config.yaml
n_layer: 12
d_model: 192
n_experts: 256
experts_per_token: 8
d_expert: 32
d_shared_expert: 0
activation: "geglu"
moe_layers: [2, 3, 4, 5, 6, 7, 8, 9, 10, 11]
router_score: "softmax"
normalize_top_k: true
routed_scale: 1.0
balance_loss: 0.018
balance_bias: false
init_std_router: 0.00694
lr_router: 0.000526
vocab_size: 2048
norm: "rmsnorm"
norm_eps: 1e-06
tie_embeddings: true
optimizer: "soap_variant"
lr: 0.00489
beta1: 0.95
beta2: 0.98
batch_tokens: [32768, 65536, 98304]
seq_len: 256
train_tokens: 525700000
steps: 8563
dataset: "wikipedia_en"
Below are experts of layer 7 (counted from 0) of a mixture-of-experts language model. Rows are named router (the router's row for the expert) and show model dimensions 0-191. Each number is 500 + 50 x the weight over its row's rms, rounded and kept within 0 to 999. Numbers have three digits each.
After each expert's rows: "gets" lists some tokens that make up at least twice as much of what it gets as of all text; "raises" lists some tokens whose logits its average output raises strongly, later layers aside. This comes from a sample of Wikipedia text that the model never trained on. Tokens count by the router's weight.

# expert 210
router:473528543524558518509472500568492520404534544481476542565547531505500455495463505448457546494466541440521436544576469492570510550468423517539444439510463474500467561541457468532457517507477565484584507500467467493602442509508564464537528400480463421513500397509489446499514434385601486521466528430439499538438429426418436520478587524482499511487543562515419569556438548510392540511573549457447439537432534423429486554541568406571532493531596499492494449412463517582429446562549517494540479502430454528576483406565477507482451510540540581442463370497619530579546513503452477475
gets: " 3", " 1", " 4", " 5", " 2", " 6"
raises: "6", "7", "8", "9", "00", "3"

# expert 232
router:585411488484494547487453464471520539528532546485503605497532526466478414463481469448494508468534540463452483602489512507407486495483498555485488498491538374548601459515571441591551462540510493411521583513520451489576498510461547372478489446516496446426476439515418486511496566575554463455555467539409564505445433441567538487535497476406516434582486532487536525522515493514515500526615544482398551532474452513523371540542497461511478627420522483463472506423400524545538433553543413411567463454434492456458461524457495434530461488501582462523472430549545503597538461583529481509
gets: " 199", " 200", " 198", " 197", " 196", "8"
raises: "5", "0", "8", "7", "9", "3"

# expert 65
router:483533562585492475496521535508540446455517443558487549537500544574521531546479589558520454519470572518568473506396493453448501557574485486505587524540482463484537548534493377489549510451571571560464501474501456595416654433432570514498515533545576531552550507462539479448466448520530532539563407551549485570511447487461517502461407531449393510483478381472498485531461525426546522468535514522544408534501551599489608410499537580482445489520561442596454482541526515499493458567552597488553415504546533496503461405568444538532421444482591488450498471509469550494500431530455554522
gets: " l", " d", " var", " rel", " ind", " all"
raises: "ig", "iam", "ied"

# expert 134
router:438567461526471429407505444529457585489511437444567443545488490518488536490510509427446507462540433499491470467583491532382448462386476456471505612588509528492554448555518525489461445566517522573563455549515447478523458407480489501510475532513517469499518543426492472505601561534507423404509425531478535416447520459488440507560611542492500490370559463441591535388458484424462525516540455533567535506468521458444562455524436553467479566415556571485567495506452531489546495509448439408493453545427466456497495474538513452586452404512525492409517538421491545456549604528543464495
gets: " I", " U", "I", " O", " E", "O"
raises: "ll", "nd", "ss", "mp", "l", "d"

# expert 205
router:540534456517538507555479482475400432559454580516554472438493496456537562511510520450509495468397560487554597528529554458476517591534579525532517515526432495492495534534506487501504521558521562564445568432512451545419544483468545548447415557469508537398512435572506484394514550534514482529498563499430536512448506559470451546482466437500570480496475546450462461492504488501418462521527603464523610500604490576571439483469439546419463537479603458488514500489583519443562411361468494522599607518605517546495519522585425512490518441523468495583561495514430525456497502536373565523
gets: "av", "as", "v", "ad", "ov", "anc"
raises: "ing", "es", "e,", "ed", "er", "es,"

# expert 81
router:476530449530568435447380402424582494523413503466446521444397428450548547417479479426492496472512508562576498491451425500532499525492501543570489469546580476495461551462596467462462524535511535503519500558471469529449570478415586484533469358542565470442491487446450404559414498516477573507431505463479531500512566540540461498438511491408500457553453501551547524523607523536552562607462537580466584591453416516471476445440437455463448482435594543513468524505425552498489489491521565468465522548453455454472570553441451535556534534522570540556501505495505511558522473435468502612
gets: "p", " p", " P", "c", "P", " comp"
raises: "osed", "osition", "ed", "os"

# expert 195
router:485522548472503468470431410562575515469417546544542545494453468517559492513377473469508500445531473560485602512531543489603610424447572584439569500543552581489503468401493524469530562455539584383434482526471519523437469490468441506544517498536511586518582511459537489434504444459498541445463531493499618592496489448576515531568524542510588524487455626473460527524541570496400520548506497502488492449475563498438505533414487530542444472450506543543509535507501511539405477480464531484529538381505465582527585516536567508490536492588521487540518585555507599518591477507411488578
gets: "ot", " on", " at", " is", " was", " as"
raises: "ten", "ts", "to", "ted"

# expert 36
router:503558553549600548568570586534461474445446582539474443451471566583543471413478554428496473539472568524523454480456539554464473544571572399575604523528496484501451516432581523503523473467458540443442482553419567481554506489472416539504531551449579573542529543499499478472475485469558493519513452550496471526476478413420495532504396540540463558569556449433495553529481526467490525529564561437539451562409538559436534566525516459539451502483511486508525413528503582468532478600555618540591432417553494484574590565459445563470520455526522530544523454473500548503433394519522438466
gets: " l", " L", "-", "l", "\n", "L"
raises: "anguage", "iving", "ived", "iber", "iv", "iter"

# expert 229
router:490480458523567571534548462503522583597459548533446553537585486516554473563526515423514552562567501433483430494537527556489558521508551527567487525529535484458437484462573579574519505552496564499434534555439422482559431501528449486577406503492564575428566574407461493518584481498497492507534405453439537463501508437519437452424577528521541482500537488489479489509487536468549538476551436400409582580580475480482571525487512453569490463590501599527503561520447409509530426461499488431518536441475454517485614429530615559606513510499493462479418419404522496434473465459470501472
gets: " (", " \"", "\n", "===", "-", " (1"
raises: "C", "S", "A"

# expert 76
router:588534564527486534482538412412499467537463558541540587411511539503416459478539599466534501502434422440546405504391442437497584498517510570558523537428514562523637586545496494437479468486598524534511513511552478500592602551446489486456415554510432493503470541573558613442555500564544497466551447517585455568527441397463465539541502515466506480585449529529461422396424484572470546475429589545466549478577481489535560463516485484545432453440480481513460475493459517431471492529465574497496470472565514468508538501478528492526480574496503494606530473531482556422520472527489440475
gets: " form", " develop", " found", " sign", " work", " record"
raises: "ed", "ing", "al", "ation", " of"

# expert 199
router:519499415503497470475494414526480466536429408511425491461475519542574531470475541426547555586478550589499448520446520558583499451581556506551543481506535522417487474440525563463467563453473576418483482491406398472482567499451524569558477561408542501480570485459590446531521430530451447483465534476482424426577473475431535462528551519527437438526409543456571555471532551454493423528522527491402515491464541595585493423464591513463484542589435577493418497478433538506566483411460486547453517547488466518555467546417562529564454498500513471441501452566542404452513474569507512409
gets: "im", " an", "per", " An", "el", "il"
raises: "t", "ty", "ts", "to", "o"

# expert 18
router:378510451537526544594514517557544525537435433505456488489587484501543545436476472537463525443435524544484441420476453561519524557492564442552492571444534469530476447493488435527406491540533485432513506520569486543531528493475546527550539542514442568543411374479555491531499558509568578426488520607441520529505548447488513500499531476446546468471526453427393458522573567392391403485523506505483501507554559546487449499553556467455513492408487523456468478643467548537508502510462536453512481582467497551430566503441401431573434465499485512499493459469456586518488374473590432575
gets: "ra", "ro", "res", "re", "el", " ro"
raises: "s,", "om", "st"

# expert 180
router:447574390493552476446485502583516488542411536454475465388428561531532481441504476455453471490507413518441446439539562487509515580546524533411550475548456517495500545419445408537448447411444542466455556458459500537502528534518487614585491533460482520513533532458450451525501511507522600411525525509420499488599500550498478611486530505443507554465502574467431529575472492506467482550474580453573481431496478567499556453501451480541496466488409446442507503435521603492531478559499556434427577545442461488538463408547598519527545465457475475553470443517448384391436449472509525592
gets: " h", " H", " m", " g", "H", " w"
raises: "ost", "ard", "alf", "ar", "and", "istor"

# expert 117
router:517544448510525465507543511568476496460437480602490537517514548405510445497479551511550552426423468507451550475603385454524474574495483459548536549499588458563499435477501531475483559509509525539513590514527612540479577526475525569559448487493454496481479518520499533566516471400539547447537550641554466504485458494456575572521417515453509568580462505478597524403542505491455480402555562509429588467479474553454453506547493457477495415499450444604514491507493548469550425573418437454526439472429510517503456521478500583493580489497475448418508479632480489507442470438434378539
gets: "our", "ast", "inal", " Award", "ial", " kill"
raises: "s", "ed", "ing"

# expert 116
router:535532423453449538460474437501445467481541527460502410509484435467476537488485427465389602428577432501547516422533570455452484489441439483493504531568457541461496399513550632447471539541505531438505539550474467478545511512503501494497537576557555445538536451365427462566527482526445483515481445434471600411456568437473505585557549462534491568494473490511382508570449539392495421452584530413510545539563490560502506540521475573433453540482495558434481568565377537524591500482468532463530529517476497439527453505498515505499531498459443503440519489440428417544469483573413469456
gets: " O", " A", "A", " U", "O", " Ar"
raises: "ne", "pen", "per", "ld", "cc"

# expert 251
router:468500469429539501450505475455445417574472605484512467383484523555500414551542487530526569479459518394547535590421504574414395528518427530518446500542504447462458527488487498592484508456549566486484539497499473484506555557480444433527452473472517559502547529422424504532553509436468546479589535509571386516449435438535408465547466537477545487504423479446422547377539496544387474502443474521578555452465420531531449442507453569485471464488597520502454554465402509407471463582450506471493538538523498497461430472456483567578555572517502523561460463472446604421483508459461517510
gets: " c", " s", " C", "urn", " occ", "c"
raises: "up", "as", "out", "urr", "he", "ash"

# expert 6
router:436569448525561447505478538564541608438563491541453395470468461586474469415434585417442563499498574485516459462456562533537534516546525436426522515560472470535447521409475466528601368517443564474415455500470565498548485466517535566554446540551532561469496445433535415476554576521499565466488456543444398482503538520488453527531490460505567555542580611495539444570534498469522441554454408467462510468585436561569484519504521529432479489527510488469552503410455571495558533550489522420445620566530505463509419495525603495479550477527548544467527540463445458501503466444498506558
gets: "h", " h", " ex", " s", "s", "a"
raises: "ite", "it", "is", "ate", "itt", "ited"

# expert 27
router:543524528490502555503441430436437540570480519529472537466410435488505468468524436478421453462629524460468460443524447486482565365478560510489533506560541539477446421465424523541425500515508538486478525525481448458513511470567492542491451523546438552583536515594578433449456431487550545523513455454440495558497418553493441573499461434436489425575524444504500500503506586445441387511477539484558468557520501465414495457508534468480585485487536528614433458549475455534521421582425506496451562429473459527384562517529422535417529469467468410590529600534534541469421464456486441447
gets: "ab", "b", "ib", " Lab", " cent", "eb"
raises: "our", "or", "rid", "l"

# expert 172
router:433535532534463495404478547555436575484432479488475556545473453443448546502448497517451547575526537473505379479505481480509544453458555553450484410601438519532508518460422531537498542504542502445453526563521520425548484502404526454503412474534526495464535552449491551488559559474476543428441451531481458499536526422549432501474558594438505504531521495618537514397493522563571589468574499461563582578458492545611488545493521420468541470506423563517479488559447462573545431473471454463493502436475442485460534437568503529583504586563601553538515400450504568572433429429553471442
gets: "/", " (", " $", " \"", "^{", "{"
raises: "the", "1", "1,"

# expert 9
router:503532470445425547439484532537435519632423447521464498514475543574436492537539493452483567497434451612438438423486510409526425471466567490579485503480428510527438598489486468489458600524502480463456440523475461500484390496505398484562435537518496456500589473463596505428518442453548467449502427530544519520460544524471419537548562449499496454429552406494439532548430517520533493465548537567461520385456413499450444458445510520498513574508533586490555459527478463462478412587508466504492544515439480526550560465404455532483400432554471560430531513479436522418528420496567467549
gets: " re", "ur", " trans", "re", " Re", " con"
raises: "pe", "port", "pl", "pt"

# expert 29
router:435505552393499383496436508445512471561479562474488578466435519566560505496515660453451541490443616542548527480576491413476506500481531575431536577434446626459506524589560520523464517447501523541494545491405517558526501460404510534522513508477512533430517464458506538516406546497518525458520428531457540489536435571444466595514441416562522518492525548576426537507491538476502471517366529544512524521542472494538482428474564474560458519572502501537426477537511581551471461541449477462537440454471497408445590481531493497429552507525502418585594492533538521540416560471552433496
gets: " m", "at", " M", "m", "un", " min"
raises: "ic", "arg", "or"

# expert 4
router:527399441537565499473465500465423470511517505498476428491532470577538597499513512438458621573531482548514470483512490395486486492435378475523519529562527431520471478453537502481542535598510474463497450495447457484568571449511457467524429495529507516568569535395527437586610538543475471494536451543540548436448476558501543539590444502511550438440461430454503541554400517478494443454571499557556526468538471557459503395580544572474540512499505586443497517613477512593458457528529507529469554506505495589459504565423495509510415457483432451393469485492458535521596421525421434411
gets: " Al", " E", " al", " de", " Ar", " F"
raises: "b", "tern", "ph", "p"

# expert 7
router:553568573586480557491500465487520458505494468556402522434451495470459562442550544472456396467502468456494466492536434517485518500516491566507473500539483479549444437583440522451563503494470493493536511559560484413448509571489496488586501538517543507456484430576513534525490467491512474520492512567472574420524524602581433502505468631408510479458561597454433473591533488488575442590448512548496476489458487508416608497505497454512615575571516414471461454435449374513499457615433582495561549510488420614548448478535549475531472469530505478540546461457463556570441583489547445467
gets: "g", "st", " g", "og", "ig", " Bl"
raises: "s", "ro", "u"

# expert 62
router:552480510532521413497617478480459478549521474564518574517421486489436587460525558508567442576415573576474472545616512441501454490505560566516571430506517466478518520525545444476395527493418565501489602495521549547468578469460527459555551607484455472515529439546498508570446539580485461515642482476481502516544425493522541515515425500540534592540480547586503509508585439577479421532510544557483494492471500471520532463479537481534560537619483503500428526464539549471451513546611544435556521490526471552429473632512447452449528455523458415510557507596495528491449409559555466499
gets: "iv", " m", "ic", "m", "l", "r"
raises: "ate", "at", "ates", "e,", "ator", "ated"

# expert 188
router:463414564534435530458461490548507490524509580471544574552550536419538462488456484441497479560464571476467481616438423602441506460459460467547452502527437507551530498514440473557485458527535452423529591436438479583548460503484450444386509463508560428470460452445410474479541529571508484451549464467407586541429475428564456484400485553393538426537458476473543487414551501529429515548578550439414511475485530452573413536511532479443494587464566408514448489494484528554562538482515516551530453455432501466463486438510537440535417450501562430568460486493577569501554546553495457475
gets: " 199", " 200", " 198", "2", " 197", " 201"
raises: "6", "5", "8", "7", "3", "4"

# expert 98
router:540498480629517476393466462503533562556527484469515546508530438461457533474493454422549438447518544516433502474492438474520477509450500545471533549487456541491464549460458457442467516452426541403475412442522481418547489492522495458557472511548570514492548396442420447427432484452483442407605478521588476497520526497514447496619520430561512505454484436520442451410505514472492525445497468486514542428651518524548376433500488582504515379529538556545513477583453564568572516534497483504543578527468519454512428519515498457591516520520619397540535447456480547454476526535446476590
gets: "ap", "up", "ip", "P", "op", "ur"
raises: "ty", "t", "ted", "ter", "ts"

# expert 230
router:495422443515530511447521570536511453522489503586611419454434483598483485486536490560530485593482495411396468509477486585537403561503419527569573588564426493492463558450469559567533479448492488497491558469417434435435561426503535459550487434552514520478538524516502419498596584529521493513448417493583429512438498535554440529453546501516468485412443401555530539541454500518498474572501490433589418490471474431575457514534487523459501598597503406515521617434473462501511516496541465488430566538479475528431446464524481605507520464565464488520529473483500540492531492397476522567
gets: " c", " J", " G", " C", " j", " g"
raises: "ust", "over", "ov", "erv"

# expert 252
router:379562464480457540562543516419462447561439395485557587518466544575542501553464505499551537527417494486559514545462523496449527548622493433539523533494404506457466504470521448483435547541529459430431473493553439455474557489496549501418480483518518489559549474441545440546476558557536394561498397516536487383548580500493463416535466501447514439510454492490576569549515542448515490452517541545537491464494481539441540436579564466429466552432483428506469418606465508463439521556399559559501466444449540483487509472462521623501455575574486507560551564540488475403495617485497506508
gets: " spec", "c", "-", "ec", "ient", " an"
raises: "if", "ific", ","

# expert 109
router:497516405590535514491594419540504451560472529529543591479564546454502577534535543541577431595442466392589512568420428445459419481464565507577468474533510430560468583437534432456479518493424562634487498541462457502456492453461470473553425536462548494441551463476475534462500600467540590489619571439469458556549473421514460528532498597549537494466468546435523559492515518468462469479523523495550479440527432516498538479462481467443446458496496421543406538519607516483596532482539534560531472469543475538483584437498481495525452491535429549443529467573453490599492445514507549529
gets: "v", " v", " V", " serv", "em", "ov"
raises: "ir", "iv", "ol", "ision", "ot", "ent"

# expert 206
router:425518545523532498537458566448536444512456408508529534489395502567500582481536475480452462556396443454454400501496499524552547522628509551468481480473472447560466597524553462489529489514517575500451432516472479507613602536422506524589528548450518488523528478408481581488510440582564532599476497500465500525487515449558442517541486539456475428511527507479478560557490543435428507491489518615504413525477393546548494402546540431509475471499566538480423532485398502515596523499524491514532507547501479562395548500425557560527428488572435550457517467534423577390504520525446461413
gets: " pr", " Gr", " Pr", "r", " gr", "gr"
raises: "ess", "int", "im", "in", "iv", "ison"

# expert 133
router:415567552598496446472610531586439454584521490526481532582529543496417529489562590457469552512478477503506590469469483539491489461387519443518569467516535556486460421589566473477421508492455547451484452496458433515509465460462455415537436440539557504540469415540555495461540547536486578401520433483489436483420579494480520526596545430484495425454513509510424521541480518547476526418513436522532555494449569521456450498479490533496486511551601464501420511483442559449543462473525598524393604475517519487506516518465438526598429500507424574531413414517479505411514492603543447492
gets: " pro", "ro", " Pro", " ex", " dis", " con"
raises: "cess", "t", "ced", "du", "f", "gr"

# expert 14
router:485407460578590482424516426491472491532485502515409551495452438515560489511481485446477535523473415468569488457465479468563595486548592500631408418573441489402389448460534437573504543562513490465511500553470545481498413431466485465577391496529515535490536544488524450465489461536441488436492385480443534511555500459523472490524534550568465502474495512468538498507518574500507526551537526470408559509433481487422601471435436455594563597550455464493472534537579417526529425518499512504428489388504414511545567462492463546509461559573487532576557428465519438499440504440497429480
gets: "-", "\n", "–", " (", "/", " \""
raises: "the", "w", "con", "c", "d"

# expert 46
router:503523474438509520490391479490444512545465478581512527423400571544536525540454470466444549472542566586615460562509473419485498569537575452379438541543407513427497459392456537527561574537450448481586527546505428510557485575590458439466506536514482515486579444455547441468485459510515500379450433494444501556552424556430506553538521539534433556509453510424489571522528554503492496532466502465516544572544590465461573423446408510445396483474584505522571460545450511464533437477483529427476544494491432417483541498541534581556412534483473448494523542537504513534500528550439530518
gets: " com", "mer", "ar", "on", "er", " Th"
raises: "ce", "ced", "c"

# expert 25
router:446467579529463563484512573469446560492589504553439510483507522507504566496443554441523469452539407383535475496520412438539497462537513461588577549568425496553403542444498504522513543463552396504442473538529485535463506561465520439397449470472590525412477458500516578523459451483454498524432583513419415597409567429496431604499460421460517559480561461498465532561527510449577510419540429586472477504388518499565481436495504413550543509504586485531427507522568525515575491442535491489547574438582453500501537482530464499532527441529403445501544534474453539493504486471551452542
gets: "d", " d", " st", " act", "D", " D"
raises: "ive", "iv", "ress"

# expert 152
router:518568468492499456530484593561503592450521521554456484580462556514490499448468454436477535458560467521534495566500416518547436471467444592545438498516444508487434406458430590469548490457593548565446546578539530430465432471542576480538409565580535464497456551476584458519496478443422371488561435492482494412386550512489463560528556490505523452502529518453547509482505534518433522557429483469467528465554460511414438552636571525499497523543463502602535561529542498472528468546429532452483520549500482523529569524522507573507500421580425450504556513482431527399534390499420463475
gets: "ou", "ob", " he", " count", "ut", " out"
raises: "ra", "b", "te", "l", "ro", "ter"

# expert 201
router:424568549489433399497554511472491516585482567472396501504474541523542426418541551585564529533452538538490467617487459459533435508456538568476564514465584482503459474486630583482443565497412498588529556349551514505432625457493536480470507470446507402441518419535491563502434530531518443432512468563539482541560606574545499479478521380494557469484456532539548511474504428438481414555517481528420496456476548525526504411442486443404506498471520498508504459513434545421494470469489558409522543429529513503446444461572476475512493481434479552448521482547482510572509447467522495493
gets: "ic", "ul", "m", "id", "r", "c"
raises: "i", "u", "ation", "ated"

# expert 91
router:428511512562476406517525484498549509513449409558536478552456479538559417547611437419525576595606456480453602609567541472468516531594482476451482536441509504482585567514529549584450522563513507577530538456418511439502562495534412550456458476521515576478451487483464523454447562574577489454570440458521573505465546521473526509428518529464482544448401512567522497542406471439501537428527502459503517433626542531521535566495522433460540432440559509487510500477472409375454520553547516518471474468446607445501466459481439472510498488528557438562490499531473443507552531543559558454
gets: "\n", "==", "===", " ==", " ===", "===="
raises: "\n", "ar", "O"

# expert 171
router:477529508462546448487572539488448521515459451511504453413495508549536507429458504529607510519475431527562444524429481468547431429513482497377503443483586462444458429538506610470467543483480476551567532544536524497541452456510520466516455492542519478394562465411473512404557621495497544417547466503539429456579569506444641573585534480523534519566507547460479469460489495440485518463503577619454480479484508414495526500419380413565420500466504576445547539568508448470491489583521546535506528602436476460557563415504488498533531533558554493524501530461536541561550424559545476545
gets: "le", " ne", " e", "ce", "re", "y"
raises: "ver", "g", "xt", "ed", "it", "eded"

# expert 208
router:484534522476607487547435405472522542442431501571406526445497444544529556465463471486422465553481478545458467437431452522542530487399545500562492495491537503503434494482512467465448585538567462476485527548504500512527457440389454510560511502568563523517491505475411407593485498475498497506523519448460568595461471480625419523499589513524428442477577336532404557422447585474573497518543494589546437594469405475440490463532548472438416501518503533550449490479453528529456515478534527498526571494420459431433454515467555557487444484548537434497534441520517405579527511462493477548
gets: " P", " p", "P", " B", " St", " O"
raises: "eter", "oint", "ublic", "ont", "al", "resent"

# expert 54
router:447460569498512553589570445494521509558538519528542476614445459495481469524568554544436418469443572523485450449581455524567407513460488583563539452476460565529467481561548418548543437510469549466469420529591566552515459440541523470523521526463522470467572447491440547529447467517523560468582495535444499615499492488463414492402477519489538459485507537438487571578499542477399635559487526525515382462422459482506573394593484486427438467543557449539442479517483467442498449546486498442459523494575523497566511439477470580495510428550488548556564408453465468475460506564570547489
gets: " r", " R", "R", " st", " ch", " ro"
raises: "en", "ub", "ival", "out", "ange", "unn"

# expert 242
router:486532590489567476534540509497455608453449539503511511433484557451480439455477511521463438497527488406503514478493517429499573575540471459531497567445472472568471445420555557558489527523480523529467587445554451468544460586388506502364489532493545501575563471591486532500514468475474495461443575578550458484490577497503450525421502561491519506561477573499445463527543551529445507613494538500408591407511494593528535458539524448450527486509515459423479561448551549502438438443472555556522588495570491594420404531561534512484539471550432499540542520455463581475507575373552559590
gets: "ed", "ing", "ott", "c", "g", "d"
raises: "ing", "er", "er,", "y"

# expert 50
router:500465535467541559551440546555525507484502494457592546524515574522492496589373438434531581449459504504455407515463444548463466473521540565518474527499487406496596450540449542446490531616438485535527472588604564523468504485513517554609474578560533433563514499547532449511550408451535438468487495483590559487491469536411567462523512543563559442448500453557506528588521556512532470613462481493429489481465483524472452437468443471430479516470549549526560448526466500533485456519453505480493498540448398549461469509494501513529474463468518438434572593472443575604433435475437467345
gets: "ar", "er", "r", "ir", " Mar", " Car"
raises: "ry", "ri", "ity"

# expert 236
router:484425501527451557417449549458483535531514544529511532494520498533493491476476439508428507496484527447530494569538477511440569509500487474508445426514548474525669426624496575563509524559531462481441575454462444562597477514467456492426509492482541382423443507453378504503500614493486413533577473500460564533520475409544579433456492458416467514561495513518541520560550400466560553544561577472417459556432430459441418520510559449403488525459447497501458554476427470543498476486568491534564469432460488565489528486449416476493508421489530506536505450464521431581415585541484538501
gets: "2", "7", "4", "5", "8", "3"
raises: ":", "9", "1", "2"

# expert 204
router:576545538540536475477485590481535517512454486543537460527508484408500450492521464469557531519579474450499539603524537466531529483500467477483480571401478526471663609496506530546515477469466540518580456473468458462571474501537526494366453537410468540462445552582410554561437521564568498528606444548468548438462506571537530498390463545508544550487478561641575489525371482456499520514432515487498516512504529504568466591414510488517517450468573523472504429496582455429468517543522520536413470506436544471528461561531451503508479414486557433408401545488450467560541504458478556462
gets: "\n", ".", "s.", ").", "es.", "y."
raises: "W", "==", "==C"

# expert 223
router:501416552484565442413463521487393510579479469578575537585585503582477508467551528485539412526596517408449424455458530609525429484590546524571578407528423459438463532486505453450488469548488502542551486564434543525469587479585566541523509578465527558601523416466491542500460434518470467608469534485554550570464525505502521477514507555543500401498508515478532483495504547607452593544521530527548498468433500528473533528449509418537548511478486413496428444563571499591403477512494472549517568462466443576478550459526463533498579436506534536446553565535549568509517468481512535510
gets: "l", "ell", "z", "c", "ill", "h"
raises: "a", "en", "ent"

# expert 10
router:471574500523511471450481515544405527448558524541502521496518449618517602449515521414515458412482458469418533421473518494549462524557508440444521416559441545588451562452509476505544380569554482513497536541426604511410511478516532502525533511513577507494525493448474469497526493497533564549425567467422537592442543490424409575560465507487596402516567466440585556618553513539514508532550523416525518490511440481473477547469607572541559497453567491553493473524500537535457483534444427470480546548542464543610537468560523549566520436500492446480531579500538396491419507437476532537
gets: "h", " H", " Sh", "sh", " sh", " h"
raises: "ir", "r", "or", "ad"

# expert 222
router:550531433560486557499542500432542502467441494508528464512468447543546511541464470558526566473586461416476492547489524525533536491489506527459423383547469570505490484505447401601626511564477509608536471497422449545520469474460399527526459537447563571497557595555536482539533495612489581437446463441460477403454524452525435451471566493497446479448557506496589559442425522424472567519477452379486555454438465533547568482521454512486476590533408546452521396578462525513560472567511509449443487489470509499516573524559498536609427498537509414507426506423512476415485532483514513517
gets: "\n", " Mc", "C", "S", "T", "F"
raises: "G", "C", "A", "D", "K", "M"

# expert 203
router:543547465488515507548570581616472507526505511464487514481520487541585563499411412472534520495491487531466448447471510439502483434523482474557476494490523497423436530556533508521436491523519461430479520525534529499585485438473432414510392439529400525424511462499525467364530598602507565484493465485514455554459477521508521577575580548528534527615552521430389556491515411417468431435502507584492448441540447513542564449453459517469470496503545466466499613534595448446528423562497588470539470561540519573438494451452491448527522507567485533522453584442472556464570389492565449525
gets: "e", "re", " e", "le", " re", " se"
raises: "ase", "ason", "ased", "ven", "as"

# expert 48
router:518538440531543467569441490499383414557457495517599417529450581506438502433478461484537495575492513467460504514571459524456477487590468558503473441554594525411423510548511585560525393495481459532546535531454452436427495474485566494576482497516589515588543498419542382522554521531448564491513489429519464490413465503589448443542447486410507544437484497537386559444484553501501435521509509473587453485461427412512464484533468459570403541541566476468540489540489503456451492591531473448546494543472451541401557523511443540569533613566483465565527448466547566481545477497495455534
gets: " C", " ", " c", "C", "c", " M"
raises: "ust", "ouncil", "ze"